python train.py --hidden_act="geglu" --router_score="sigmoid" --routed_scale=1.0 --init_std_router=0.00972 --num_key_value_heads=5 --vocab_size=8192 --attn_scale=0.177 --tie_word_embeddings=true --init_std_up=0.0547 --warmup_steps=200 --schedule="wsd" --doc_mask=true
Below are experts of layer 5 (counted from 0) of a mixture-of-experts language model. Rows are named router (the router's row for the expert), gate (a neuron's input weights, with its number), up (a neuron's input weights, with its number) and show model dimensions 0-159. Each number is 500 + 25 x the weight over its row's rms, rounded and kept within 0 to 999. Numbers have three digits each.
Before each expert's rows: "comes after" lists some tokens at least twice as common just before its tokens as in all text. This comes from a sample of Wikipedia text that the model never trained on. Tokens count by the router's weight.

# expert 1
comes after: " \"", " of", "-", " the", " (", ":"
router:464448510526514521481490472535515496509489492501453489512554487515502567497507496487532525509492486512515501509514485511495500483468522535496477526509518510489480506505472515539490489476499488456527491504532498505535494510501498493492498501480404452514526552477513504483519487465503495484467474485507495510534488530496486523508493515511528468428506503468452481503452498486485471492484481482469434534520513482494504487527500462498488463431533481486489524487526494521462532497530538
gate0:500507514506484519530509502478515542489550458511444541483505483485459509534505528519499528430546513513492518484521431515486483477500481487526531521480532528469460519527452510505488477505537494509552485529555513465503484501525491483525484507482428527510472484522553500451467499494464517498507531497494531510462506506512522479470489486517463449487498512489516519484470481521503509468480526522478522486511508493525491512480513519475517515493484499471473489491539475518486473489501533
up0:503463491487482486462503480530476500434492510525514497479485475536547485539559523518483482524512519488472504512490527450501497537486462514489526493496497479513524516498556499519511503510465487480541496503489462502482480468517509503507472526522504543507472500499576496469521506490469516486483499514503502453497453513512447481490525454525527517527546515518506518475528507517499527486518514500506523470514507452557468485468473522497521493475496506539471556489524478490478470520476463
gate1:491480454515514489507555462487499476510521537464520452459470471502463492512465505484482514514447482522502512455497483427500494519484490497569503517501478521534534503532461503443560459491493530482464520496562518456504504530522491486510504503492451501500481514521519522485500523489532491477545474535495468498472518497539527477493505522467507491471473485476450534519505537525492502501462490505508482482508501528488485481503514527489494506457529496513496506520493498511532490480497507
up1:527543496478522510468518519464534502480507489453506523499517473495461504513495502483504526477453535483493478534520489513476536504474512468522530491511576466515543514520482532513496484483503468504481536478534565513452501473497488490517516467457492543501518506475505479506513481501448506489505507505480551488520467466491533518528504487549496505506473488565494504476462495475491539485487520543527488495459530505521511499496509514502527484439494467506519533524525495516498503546469498
gate2:529498536557477456496480494512494501490521473462473482479510485448491573484527475517483476476503516488547544504497447539506518510498458492537515463512541561521493472527497485488465481508497531504500488501521493522510489506506520482473529546495489516516481481508511531545535533522470513447475504504473474484518460509534463491542510505545519517477488494494547501494516522482505508524509459509532485516531471501481500478506489509545510503479508530482471520517520499510501451517532548
up2:521518515489543518489561525521452531476546460500493450559495469499467490494513518535528524480504499506491494509529517520491529535482484496444470488503510537484503509483498515498429513525469536476497497520506470505485500521488482462490476463538502505517528493489497534518503496518537449481519448524516489479525512503487515507515497467467541523481491455462496542503506498463487485554480503497499541498484491494532508537465479543503497515526511504455513558507512518522504517498523518
gate3:536492453495459480439484470507524482494523543488517488523505502520478561503495493476511539510468523528498503525511527501459523494489508505514509495498513516536533491488512513516446496505460511463547471520480512522508456547519493498508516537509479502511521488504487530470504502447477514471506509484510504502515502530476511538505496543531525502498502491525503509486495468484486471472538503489468536490551497459510500516467504443472489507468520548480507555518495448544477521430496518
up3:502495489477469474505502510580527517529499511503493496537532503476479499514515519458468507519485478535493502500464482517542505504500443524492516476463509509514498497525526503522475519517470483471528508488503554541467451526517487532507504544497536502487475518474467509522483516525516504448485498500512461471520487571546473542535490493471484492540505479500526494519477498480518491481492489490470525541526550491532524524545522437501522493519486475505517497472516519495477461468489517
gate4:515489524535494522491529464487497483501500489442467494540531501486485492518524491501492486511503483467524499465539455483513535502497479480467471487521513498508581509522508499514448473494501498528528496503507520515517518512472481506491488513477461509539535501491516451466526494480485505476456520511508493461495474473516466476466499527541487546443504488485516525530523488448546501482489459526493457529536469494503484546498549474501477485486535535489480453489457486512513521529509510
up4:493470493516528531477506501503483522481524490499508503514511527526523501488491535573505513522494499517514475477505444511485508533516466480524527522535488522497500482529479487456514553491506501525473493528409466523516544540550519491453507505503480533497509491445518446503506489527518530507510460523490511492513488495472512510501523530484570497531451506487467494504487471507490502505543478495495514500475522522458487502532536480509509482527544492471525527521523460511491524483527490
gate5:507448527474477477486471479503508526516491462500493539505539462524471541515515491479508550506469544504502516468518486519506485516515518504510535477504466552513477491493526487530484532525545485463528475532547525527520519491501507505448475487526453490473522502479503517508501478472464517490441485499510522537528462500493476517508489490509504489520479486528445558501522527507481482528509499515562505560507496506534474506478485473544490489486494525490510533492493494490501482457510553
up5:540539473505505496468503506441492484477496538491493545502482472524512487493491516493487507470503499518499525529494505494459508532479486510483434489549477500506528539515480484530463459497529516499495529457461478499554532498525514482470533485517508526488502476482501460516499466493550471508500490500538516502497521505477457485542514532487577493448489509492462492556541468484479503526459497485516503520520455497480488541452513512495504522507489518520483485496485491522553510517508512
gate6:454490499518477540493475488519518479479484488539514511540460525466512469504473521502483509509527531498498496438496522549504543502467495481511541499491511510516538501487492497567533498484552487519520500544521528478503497514592501501485483505467483514516504501498506534488518520460505485513530471444546488514458524521498528479496504481502517513469513512500485478512489476502524492514439488476465484503490506523505510555539511504514482466476498521507471541512545516536497470485521472
up6:509501492516513476507537478502530465492525501459500472526480483517461474492513493551492547465503526477524494496539470543504487501513545511473532513465503482512523503490502521495489484470520497498511551485490499523554521498557475502474479477466482509444512528516529456438525504510517497494461541539467540514484485498455517510517498536532466495479492499547508502513512523488496549485517469481443501493465518535496497527507538538490493476502509497508512469483496455498470467527537499
gate7:503518516529510490483494510508492489520518531538475507514509468493514502495500515446486496472498485469466499526486536535491512490514473518533512532477442571490481459529504498509523475515471498470516461524546533507483481494495451497493488520462465473511483518493477515485470480448527544493540511517504475529480491520470469492496501459524511516474431510552461483542516535538532492442481520464472498499512472484489506525508487504461486473474493522488481507539501462480505497474474491
up7:487527467515507481462532478473505503511473484543495479488464498474514521517500526496495514496487515467478505485484475482522526573494475504493477490525476492511500459536476435493503486504499506511507481483510548503525447473476503507505482514451490488498484524470500514498483454464516471518453483534503503541476489510533484536477507446464535481469433574510473469529492479511491488515487517486474518520500496529504465509515512477499479505464485501497434530482552474486505514523505486
gate8:536505467517504506473459527490521456478479502491537465538491496521492492489514529474502530465534514507525479468552537473540537493510506506467470450516512556481503498500524504531491455480521504511516526521545526493516487504497502525478493462475501528514533491472520513521509444475471526531492527502502504525498476487480500491507500476518523541472475485489479500508525529515530502445497443476512479507490497518466556521501508526488441487471506465470514534483503545544464515501522525
up8:534486489490496449460443483502482521515484470454506499473480542484518515493515475503506528502479483538495528470528541496519472507519493515509502449499524476501504482540535515509512562467517501483533515534477537493526494479559482465472481496474463530504487466445473500528519508503493538515514456500504491493500491533523495503489475495482522504543504485579511555515468532509489516510523474498468470505549498520506543550495510509467492484494515482512498531499467499529502532508495519
gate9:541484498459535488512477512519503487501538525496517503481499467470515469509451527490460538462514487499476460494488467528520482483551461535512501485499515492484525544503464517517467518509482509497507509508523524524503496558499492490507497530478467512484529523502533488513526527506502542478470472505491538517524475540538495496470534495562561529497485494469535489473474556493517538490507491510454517520530491483537494516515494527474496469513522478507510478507503425462508473519495470
up9:513561474469491489504483556485562454500516526454457486477503477487505498490459490473477536470523492463514497502500474478440512500499519501499502486492474486486486473530501502486487520510528518526495526484508521468535552516501481509464471522506486475483529465471533474510502529480459488503556489510543527492455523503504491500465509553528541468480496520483545523484523503479551499509525467468474487500492478509498513459515491454476505455497503511467469500489504508496493458481501535
gate10:517487467499536533493490466477475484492505523485501545473537479493531527566530475511509513505529509503498514467532499491486485518480463493512516485521472526496448491543513509514519487448528513484510545525502492503505433539431517486517529508477518491474530521482504537454515501506476510488517480515513482524492480546498476521531472541516529507497469502493475503509533465500522479521472478475483514521519469474488451502495508545472476491521526489473496576487469469486497513461520504
up10:502475545514480500547474532501465481490500494491495525498478502475493487565462473461486490482473552514511518526508480498523496485529499525493471547509530520465481461522518540488548512517493521517502529488496465450495525539495532476506475447494514524496486506516539506515510484511504521510523528489478490535447464496494478494464523518523530504518466495494522486549559467502537498534471451497510493497497505503518509463512549506515555485507497475477487516512474469471483458458509476
gate11:518499459470508460456529509528533451471466482498502496482507485482526475514467524498481547496468524475506510505502488485483523490495535513518525530507498522525484534524446493492542515494496479467488507521531513501491484476535466525533498475496457495477493524546484484498490504458495470491504548503496495494502495488488528471492521444458517478492490504538494511493506464479451475495455494448548504551490503475466517510486483469523514513514464505509524580489558491466509491509465522
up11:502506533446521497525493515519529532496491528506464493511494520468503505508516448474526474488542514507496538494491509458479511478497459490462497487500506473531546499492535521477523507431557515518522476482467418509463523561504487479488492513498491550542479456473476526511511463554508512548486488508456469482505495510524519531509471499520530487494513509519487501488514511513520493535495456501484550497477479473535502506510497446524519494480510532484512520477507505500515514521508495
gate12:475455486537491535526499451542508464518474497484491497508518510496495502494490492442490466456522457488497474523497491521490481496517506525474504510510553486525524524466481499524489470533489489502493501531548500533470493453530530497477500490461415519505504530514482509491532505442549541459529541484493501479520485493522512467518530517512512523481528534491461470484506485505489507484484467513497525518521460490527510526505534524483481512521534507503495510539486474530478536442500506
up12:543468481490491479507488488568508504504487534469524487459457515532498463523519521491495508520485489510510545464490510492437540473502539478497471473467528440443504489526471469490481499512521523511508501519481474487500511483506457480531502487471448481454538467516526503526530544468473487494503501514502497504501496507489530543471468489528470536470527524494465532508502457490445515526518509499491491471485485528504515495484496497528567528499477461503516522497531487497488516507503515
gate13:491463470522454520511485490474494490522487476483494492459527473526496577518499534505491538514477504511523573490502550482450487496497487490510466487494480503527478544532480509541468539527537508530528530528467514495503507542514486474516478496506475490503493522482488472507507463479464474534483452516484515534502459490499511496514495537500520465495485507501451498503515519491454520486450475531500514482492535482505466503494493498487482490518517517465465503502494514549540492469516568
up13:530486495490482440513520467539506546529512533519488537508508524488511528520463551535513538498496502534530518521484515501496497502494511509534444504470495501469514521520410483513445470467517496513500506531522505491526518526539544465479449508519482498480501523463487496526499504451483509505484502473483529537512502531493516457478485517523489509466490513499450508520490478493467489501498510480502490466514526498536465521512495484473524430506511495471513482478465479472493479502489539

# expert 21
comes after: " of", " the", " and", " de", ":", " in"
router:471485505515523527502479494483514497470521491511471486519556529530510541499489503482513483476496488580507485557482493530471508445484481538498464532517529503466481515514473509515522499501503508507507496502529488501514529522512502482535509527461471474517517504498498524408524486542508506534493499460488495491492519494500532522507509473480529482439485510502509506515469463474473464505485460472472446536514483493494484464523534458519518460466519465500493476528506511507455467503471518
gate0:495487499478491520486471518487502500503512499483517479536518509509468515494473556456503470456529528512515546526499545481515549517479451484510522527503490535522474521512497502513437471477456488514495504474456508506525529528481483500502471525506492490481510496512541489488500470480441490512532504501503504500476475491531524521493510500566533510462540538511454488495489493504514467465488480520499554451457479507485458459502485484459462477479464485535489519471494507535535504520513514
up0:499504510507475517516480498509510494531521464467488490495460528480477503487484516502509489558473473525457497491497491510454501523528512493501457473529468493497535491513434520471561517508497520538483482461543525511529433535505498527485525494475508510561513495511531496516481518485483507521455488469503462478442513492532464533509480529454508473525537517494462498507483466484531487495535492512486517483464516488537533499477479483472470535500488504478491508491558463496485524482501482
gate1:546487497539503497512518543548515503507481512458471516510540439534447479513514485482519486490502556519469510455480510524501510477472521475518501531486536471500512506521504526514514463531485457513482488495489514479489469486510486483505513479426464449472496540520527514433545503478505488493501503517503484471498492494519459537498509487504534489475450529528541489531516466503462513466485481503509496517541504484501487468492545513527469484484510509495490499491517473543498490471473529
up1:529530511508481492563509520463460532461543504513464515438492478481540449452523522475517451502527522493498526554469478525511474495484473529497496525498500500494479508500534546522521544491518480504482471475474488491481521507515490517483485513499528497477513492473498531477487489499453515531528455522471482487465475492527511480469502499505461517466530510508476455478517500531494484497509552483556525466505519505485505510492489511501513500475502450455477519487464482511498532506544467
gate2:509520491541455499485473491469499477474518487532491494499487465496474469541487517516491484476480472534486507492463503481494528487497498483495496530490530498480477531506485479504521479519479489517468501464508507509519523506530475484511492536491498507520478533470505532451519505517499502505500524521468457502495460496489499420497460476508526510504504545475553504503534473505511489472458511455452517501534477484475463473552530498485536508426494523560499483475463510511541482544547518
up2:517508533495547490507508456500504489473496525502494488446500428510514493511555523521474509492466512514507523487479472505515536517528517484523490523468557468505476520507507504524546475494479523475536472518558487465528517479519507469532503489502468515465452527478499479484506486502530515490504485539509498550506504498502512506485501505466497513511485505520475533481495472483537505483520526480512484538480499482466497465510491464490504513518463457550515507519436460478477490517503583
gate3:476537456506476490520479486544498506551567561461457487532481505489508503529510495508496519510455482520506531522524525469461491488533520504515537531510520467530534531526470469535487456492502482507497508489474468541457504515487498503529513487487485484494485484512506472505464488487515531444492508560472524525510493509518474491542490506493474508454488521483450543471542462477487471528466473479496496477498497517494492543499544508511475503485487475499467489512520507488489505494514547
up3:514461520520481491505465488563469491513501495490502519530484481484523449499507512491502518488461486479525482518483500486480463545488506532549526495565520484502516476457511496488481529504455523590509508530469490478504527491527465486500463497492460529501525476523511515490507565457462486514500482515501508496543467490463471494510477485516485500544477498484488509520516457530533504514524482468526473491490523492514477501516552524476484530491501524506531545542497487504488507458481498
gate4:474474462512502505491474475487533527454478479499518482528484541521475469537518501511483472466486512458489469531514476470483510465500503502546497526522486533489526531497488507468512461478517504524495489495541479501515494499496493517521507482482504518500453497534503532541488488472445496467523507458489502494429488516529543482495498476495473490488459458504516510468501414460532491539480464495466471497523454477529485519502479534488521493500481476528511450475545481497511484495511498
up4:540496521478474507517506471527473512480516462489538546449510529468528482429498483509536515489498495490502470539510443513523460499476498493509516465486492522523456458466451489492488497507502469509522536454474494510453515517529454469472502528517505532489505473524515461518476471495507518502509520535531508491474494483511513484503488491530503484493453512499534511523519559502552539512521499529486504499486508486501504519489444539497531479502499519513501520494470544478487544518497459
gate5:493499479507506512495567482467509503507503510449513523483526449533455519557497485524485527455503520519491472537495509461510523505523497470544497542515530532488502452494511511535513456486575485484462484441520536481517507473445555486510519506463497487535532489520489519536514494485512523477478468504500502487503498509495505491525480484480500497466535508505506459543496471484531485511552468497480498484515485485527484515525538487481527477484483504511467500542509482519512510481477473
up5:510481482513480531498519434474478509534499487518487501515481480496520490480520500518519481440511520509502460511482453501486494493513512456508494525490498480438492500506501461495541489477502545522527540485523481486509509527534495500471529489502446522464499461483449493510510472481460448471489495489475508532484532555528512543504527508549500512496481484476490501477502514484494506493467570460528537533489524488533467502482490520471481478503528505512489452476474542476506471521516468
gate6:437510459520495528498500520506500530508459481488473461482479482513465496512492523517496490522534515497481467471477451520491518494516462523530488528490493464491535479555549530553494482484514476487451517473524480459513497538515500547510507508515490491513487518474513486450489479499483483455526538491494517481509457480525492468501491471522492514509488509522536506495459469512491480478523503468508459524501452510547503504521519505525499472497479494502533480508522432521569536488512483
up6:470436486505512483501448459492498499484488485478535446499515482530466500506469558481514522493482466482519476464520557468499475484443540536497511467516525487500538461485526520514532496499507501504477535507501473449481498510509501500495499469477536517483494522504487505494503520484436510452456473471501501531504519515516473475459520488508520470495517510509518498537488460481537518460540515478493506494503469452515529501477480518515532516506492514510500510525505485503461453529448489
gate7:522495499473510469508498441509531524527528481511528528506532489464553518487505474505477512527491477511502474479465494478476520503525454465536532500505509499505514506480519470504496520478520500494530511500497506487504494529495511537521534525527492468494492502505508535485546512555493579500511533453502486530511502546520503513518529522480494518526483492529553448494506458435509468494488522481502533493508522473551516502473537488498482484473433476472492454541513517505507501518481528
up7:461493512502493533517524516525483488545496523508466458490514470489499506516521483484536498542486538451485517489515513524465520475509489501497485522469501527477508477491521532516481496486496508489482485543478494509454490489530503475486515473513485533548505483512521467532466470499536483478513493563491528489451458483517504518553449494484497525533528480472497474506530545496491536454494513518501456499513463547513466466542465533515514489547515477546463505480485526509493531470483481
gate8:529511498457446537493506486512518496478502544490483467521491506485471549504519446442445557488482521507491489496467500484490506531498502521559534501531476490500514470502486483497510499490452511533503463492471501523508510498468527466492475497504459509469512481499500527519531522495530487465518483518513485490492493481517487500491487529529564498515500483549526531505527529467468523488495491469482499517489471457491554490531510495531550476483522449542509458505508488496505482452499467
up8:504430554473504502493473465519487549540489478499524494564470504498486512484503522525516458485458510503543514546519496495501505538513481474490457486466511512517474503471498518542531482501484530504474487476453476474480516481489529516475479502503519480530468486510481463491498480502542521527485556541459529468480507488478500493486474492492515513499525521491494474521477493465565521482486465526538500469490472523477518527511443494513494515526513546518516473484513491500513488527470532
gate9:450483509528523476496493489513480485446517437528530520528478514473502525526519512494482458521489484511515513500507497546424484500519515466545524470541492513497487500487523503481494480450523493471498513491514502507511501490530521534504517557467504473500518516514485523498519521536497499473509484532525526517474493523519531542515514492485472470532535517536511549523481437479515504515502514507501487518464479567506492509515512528520472517522476495482502537470492511493523557440520476
up9:536500484508480514518492563548512542468512519452506510478486510527460489490512502513481481480494538500530523492483546492485540477501490492481488485469500489522490486466470484509511460543516473491510497516510551502535487510496518520469492486538514532485502482497489504497471528525478514523496540499481530476478443501522488503521439537497499523515487531498457542482442492499496480482491462447472485497491520458548459517495525513513426508472470481485541521485468521527507526511488499
gate10:502454495509484530496507517523501448534535493486553481533528470477514505506510519459472548492500497513506483488497487494519501482483493494504512511465457483523473509550494503490518539529462488519533539535518539489528521526479479509583471479494480511518524519551489562532517500487473527462481491501462486520519539494518519521552502506515462483503504469473473527493508502490490494453501524421482475484488479471490512494502525513497525536526491501469523493459514493514508459497506493
up10:478520537515480533516540449503497477474472520483501492491514514479526521528497529468468476476478483513500490501488472543501443532496508487471512520492490511497464475498446548524471459500521478508532476504564478513534466529521502488486463475474553468523469503493520517494520504511503539481525514491524507506436499493505528522493505520511495487503454481516480518525513508469491493470498489445495491525536479477514549513533526537515534458482510490475471474516459497490469486515529554
gate11:514453489483486463558487502507493514543540486498471496547547490485479522473476467472533513509499500510497494524452536501515517478529467543547541499484513477502481474522510510523464520505552493505508495556484539530508502525465466486493488507477494509489503492480499514463499477481499505497523578550514449491530467495534478502464503497515519474527486508522526520503514538475495446492504483459516501475502526503491560507522528530514532482503479499457479503527486471523525502511492516
up11:494463495509536473514529501513484467528488496494521463533465454482501515506498438509518486497497499522495531510481504456489459458556495527499506492478496475543508502497459485498465477448479482505513461548488446471496520501523491546506497505487529497535474513492523517483514507528540506488486515517505474519500464475486490470535522508493490513509465511478490511537532514497475515508474506522521489448500522511529492509496467476502471447476433483531474497548488487531505572517492543
gate12:437494520516468546496504504502502495489508486531503472513492492511462512500512533481518489454490508553483486461511464503499526492496527518448483504505498512465504540542482550508464528520522505490526493490552568543482474512510495510492492490467503476517522500546515568472524504498524480508517509483475473506490496539490459457487533488542507525496488493453477497515505484483451494481539503508447522560518506479530470510449523519522463487521500500499516502490492527534513503497528483
up12:477487466503538519485568459461500469476515473502512457530471475475487504540528479496480526489467506507493487465516538513518528514509503498510488513539486475516467484493486543492469515544475504503515523514467492508524507559487541449504456477521528490515462482497476486481517501510466458503513497496494517468494464501491510499500469450490506532458525509472504493502537507507495509493534491455459523525527469539525487513574482496523506541501509513501477513504466506538469514512555523
gate13:493500442526487533468482480526499529539527495480489500545521506518578565535534521447501479499520504529504470471525508481472520499507502508514495485527509509506493507522484527527491475520493505515488538522480554523536496492504471542489490497472493494500536484490463510483498512531462499504507508503510446466491525497507503455493515485516508507504525517473498511525520521439431505478490462481515515497513507511501523521523496523507443520501517552542478548500490525462507536479496544
up13:509479473495538505523471533513495491469527486525508527493490515475486458537494485572502544507451539473560489515502478511517533521447538513512529495494502520523518466501503469501461481470478502513510465470513512518502475501461505482519502515532523505511530549555529474522505516466517512465486517486492484474491522460511490479527529510471560479531540479504467490494500518541508512534461543488480503554490490477455526456509487495492500484483476472453496485509504483482495489513507516

# expert 135
comes after: " |", "|", " Shar", " Ga", " Har", " Han"
router:491484478549472524498487456530500516495487526511471472479472520576521495540521490458495511486469517463521489500491502501496516508526550484477499499476493491506433528451494510459556511490512480504501544533491459492488509527461482492532464524488500457514547522515553465499503488496482501509479502456454491521538518467491485476498456510534507485473515533477497518504473462509515462491491510472526499478527515495473537522504494491477474480468531510487477500551473515478477467485518493
gate0:477512481504511525483470481533502488517539501484442532482519486493475512501485517517519511483522498504489474484520492487497505473532499478490511507512493514531521463516531497498486459479521486503474536441510542513533478466507530550462505501497495480508507520469547495457525487460489516518503511472507513484496473494508481522451486498489530503523517544509461488511543515470467553466481520511506522502514462500452506477493494501491505468490458534498475515521417563526474475441509451
up0:431447479481502486488508480493513505487484507525470517443479489502507547498493530486485477496502494513475493502492529485527497524508470530495476506483499480497523473481473531517489483488509465518561500464489465537491520502459546464485542539532500506537485497499454476496506517524504505501505474564513498518492521569489525505559479470473510504514473521517501478543485486506525498463452527513526509489502467483537473543481536540517518506537510475486493511485528511545483519478502536
gate1:459477456532522488502529485526475516527524501501571484492479490486544525485507469475498535508530491492481516515532509461491576482562509471513482480483489532489499524478501500519454525490453485477485519520501508509505560503518533509494502494530491448483510502505488464481493503497456489482541500476462498542460501488483476493497496538539473540511507506496466506499554479496510506526503497523498503495450483513475504488515511496530527461569514502508523491479470500525545494514478534
up1:515497502440450506498513479488499481510520503514553482510533530525516466519501506465449532482512502534500477524450456531501500525500471495481525458454504521493537502522526472476512469511487491532529486484494482470464502512509523497530529483514453501444495503515533496487459498452518526488493495539484449509536500481523472517494484507513456443511491499480513505506467553525476509560520505468491511502459496512496491516488500459524482472484483519486493529480487444529472493530516507
gate2:503526538544487477493487504498520494474524491506507538485509511499512507511529491526541501522479488462492516508482511526455516489499486496497521529469466531499497500519508553499514469482533509465509550492525529477522527500539521522487454497522530484499437514497494507508475488510514495562505477471503475521529523417531470507452540521551478529497480546499490544468493542503524543462474533490498523468525516505520490535507478485510475486468531488504462520491488531522503535499520473
up2:491574530516490479520530492471500550525486490488480528533501492540474533491476497504495498507514508493526499484498497506491508509493523526502469507521514473457485511534479515517508518501491466523507482511467499514504485482469448471473494462494465553450481521513502518490498507528505465479469515531504522519520493538524516487523516440468528518450477494526503467529459461495495524527490502536441510502504483479494479521519460542531509514501491484523462496493537508549551494495470573
gate3:502507517484474474471507513524482496568462478506491513493474483540526530527569475468501490487457491529520482475469499548489463498497510550518504515455499471505470504472496490535457539501508515522496508495500482483479474485511511503535507518470522482525523454487525491473526545494493468500484509518455511523461483523531509476451476482527508508487480536483507546497484461495512544511493557467453517473489517537505538501535497501515492492458521518514505499539478483520489499515558498
up3:523488491500541504475522460489502497513511483496513539428498508482462509530477511502565526529545476462505473510487473524548494490527507493514452498451523494460511498448511495501496522502517530449486476491514513492474492496448489506512461438501473509487479490498472458504498467530513491515538492463513520504491524498508485509514544531535541534487480479489528488499491523471448512483498505496507469500548454504474486487520496489477473538506539490476498503507554453506498483485498474
gate4:489464533489515521446429492517499520518503497475505506516515475486501520516512519474486535483504500501560494541512521476496504471494537479482540506478502516504505501542504520508494503518505508452460520519484504479543486448482506509495450458556525452529517502512524539503492504549475513505499495518482485485481515487499538540539481476513475488523494438523494493550565507479532496493507503532477508501536503526505500529486505489506516475488454524518474491515508517471583488497511499
up4:506495501534494565482510524508512472529505501458508488469479489500503499493515475522559493565528472496496484498517574512514487512516467546462532470456475480526518477500497503492501490475517472487503523456494478477496480514495494522503501435541486515459493508522509491460503513494498477483500481494505502477519490516470489457520509466481522502500531474490510492542528482488484508471467524461446540513521519543483509505507508502510499451484464517429533460517519508487514536492452513
gate5:473508491553485492513468482520440464512461522502508493514522495527491522488500429495475529498529486524520533508491506452493523497526521514506524525465485516541472492501508505523524504539502491454521462491476531454478493488542493496489434492507519511510530531488486479532474503479507497500525463510489498491529528484519442488514498554468521525468504500476473483485461522486479529496430530492481520483508470504504510542511473512509526489500509516509509488521528465487509488464431536
up5:485510466466467500497519518500480437492499532492504458528472500490518452532483538494495488516491464519508468491510502489487499495519470464499498504499491496518462502523469502506478540549470485492504523477447471501460470495574505503505459485479556488510493480446493506542494475509491485494466486502502502471478495495562500475502507482471469467483481562525501504496527532480540493539473519522429495485494536558488494492524509490508491529510520510514544487462530491502484480517503516
gate6:508487505525463472521484492510518542525514539519536516518518517496479509484528498460498458499538491508494487504548467517479487535550499518483532496493512474509557456536441512460514528505482464484495499475521472512478500506441536517532517521490518488526505511454492495487526463538488496491495522522457471499503507513492522522522522492458495538516498561464529538494480501523528456513518462467501459479526546517539491513526504505479462536487488514519496525530503529504525516510459492
up6:509479469483526453485488512478495489507469474488502487484444477510536493491472456504489516524494525472499500533505495493457525490505493477513512508519518538557485536517501519498462485521487472521517523551493502437475518459475519494503499502491506519549482536519543466520455503470526471495554495503447494505483492476498497511511496488529468510525497480494521505459507461446540515499485507482471465518477466511459526490497525537531543493537527485461492499563481519503522465524518506
gate7:503532543519531468503473503474550476508512489511486443529534488521485512511517506500477499460475512478529508517476521457459462464493515490488495482521477512528478518482488511471505500488403519492492462503515438488539485478464521517529514492532488444451492540520471489496515499534506473549507510472503525495473558530514511489513513515492515493496503502465495514531507458497493514496461541483541500461535483493488509480506519515489474497485521484543500475483477467471515503505463507
up7:507511479504459542517529514525451500497530488463528513492489479497499489513484479515505481467502493512471502520454505506481508458505564557456459514511456475525580477503555503470513496515547540503484483512509492495508476517466510516492504499493495505501488520481549534558478517507505533500500490480521511531480481555524466519492510471464511527471489485503478491485504491553530526509509498489528489466486542469514528482552525471504513551493510513516452517485492472480527492485498499
gate8:496486505508528538477472490495539497488469511488532486460489497497530519470470497483509525494492495513510498547502505496539521526502498534507483522503511537490513521492518451439474522478517468494501486555504505481476489520472509542512519514527480525525513520496516472510500500443518553504468528473511459484505526531529445496522503550508461511516510494522506441533512501495487473529530541525523454489518517532470546503527468488452512495516539475488512432474481473485475506476502476
up8:450450475517497496497532494482467497516535538485494535531447514512488450490511502462468541488486461503489497500482437520532522485480487506433509520441471527478486511491476546539485476523454496485488473482514482483480489538494513466467494491499496451443491492523501513514506521510496448492522521530524511498491539513510528511515550471504493526502479478501504490479513505499497502530472483490506518515485527494494492496505527471528488533483476525518476535526532565497474455502513512
gate9:475490540505502487511532513509479492527481421507485482448523480475494526518525496473488518541482491487527486507516506525502491520514513525511500569525533492480493542493450475496491495471509537499476494445488477481458509500525496494492494513489513473466460519471462531484468499479488502490463470486515491476469501531514505506500486498485514524475539528466532520524499486493468524483457556554486539477525515509524525499496526520442501507491506547516498475554550524515530469509489519
up9:515504510514491494472530572512501495506465496489540522521492524485543510506463511545525497516481444502471489490460503462484472481497481539509473541516556483512515524503550516501501491500532520510544490485504542471534500498489519459491497534460522477463519510492500465502521488545494508490486499485505505516496499538499476516502487505498478498506497449472512481519443544476484519531509527535525462512498499474498534523490460492510518545471529496553561492476486480501508546541493466
gate10:491483474454478523554489502518578517500519470481506531496460488539516502481518529519477459516507500479527512547523515485535532517498489474485463492480500489501472519525528518538497521459459472490496475473489545499514492486477515481476496500544521472527530484505498459510517484509474535492449491554515522531470498526507475535468511506468524479479520462488498532499495487517530443520492442507475507491477486475514530526519471523507485477515458500538487483469502486468481478461506523
up10:503435527475492514513470497542461475500477512458570480467530504491496494516444512453504495514524489443454506582452513531511510471513489540552497500537473492510504508490506518497494511485475528489494535503521492464474510495528507478432495547496485494516514469492490518554488485500496488524508537506483497485503500489529490482493528488469517484507547453512500525465518475532494518496489510524488493504522490503509498528470538488492464492450501516499512495469491457475485483486487502
gate11:486571483513467558509527459505499509486518535465487496502494491487437480549493512509499494487490505463533498457525534487513483451488478504485497481471521474491490501528537506490506522509524449477505491498468521480499485527491482551503436502541470525476537481493555517516471526478485473505480468487464510479540456451482499523469479511519476522476476526509486467502517472517497511481461508491499463464510512506443504476513493493496470472508494512482506468507500480485508527497441490
up11:489501499533527495529523487468514523504520494447522438498495505521484482500484540498491467467484489498483491501513537496461514481525473495531476457414483500495521478532491524544493510517523540508489530492473500510492465504511450524537424528499460511513501486468547451518475496494509502471523510497513480476524519473512506521499486509496505469492501530481526450467493491499506525468528486501495463463491500494494549514514481526505498463447519487506445500503444513477478505497538502
gate12:475451523535511521517473495503532501529554525513544498515498527510511473488548491442451522551527496485527509514541519467443498519523517513494529498504506536539515531523490512519519525502470515519465516484498494504466497529487509519534533453539513430494502513468519504506504515486479508505493520494540506506491526494489472504481498469497527500495482465510462526528483501463496504465482533529458528556467489481489487489454514516504476514543456508497539490543516487491514462494523495
up12:477546510466507499518491473490489481522491531474490427467503461495493497481553496494492482554514491513531483470484559531515490468496542494521508528499477487518505444535519465508443483519478494503516498494501487486503513532473474502501485527531487501504474488471489492491507514497562516486498527519509519458434493506483490467459532533500488515523497513511499502490512540493533503504488546510501495493497536472485492482497524475489491510531496555493507509510506544545505473407497533
gate13:488483446539473535470525508515510535473523489515502550511487511498487519537461555496506551501442484514530457492506526465511520502547501490462518535542533481443513504494508523501497503491533502504517470520520488532540487518478454506519518515440477485514511505500559444522533509486474482511536450507496504498500475490492516472503470517490513511511498501515512494484499485465483478473487540481510489509502467507494554500508495472466497520455469502464490469487499467488495494480556509
up13:520529512567495491503492497514474548475466507468503492489534478467510498540483484505498513491533502506462500510520514488516441521460489513475479504487500534510481432480483486526480472452490522513511482545527470481480470497475508550495494515485515523466492500542515538522469481488518520532506537549522503526515502489476527531484520492520467497511471469450496494501497507531478496473488469516486551491498507511487477420479501555480492468535489505484470482504471481528546501510529488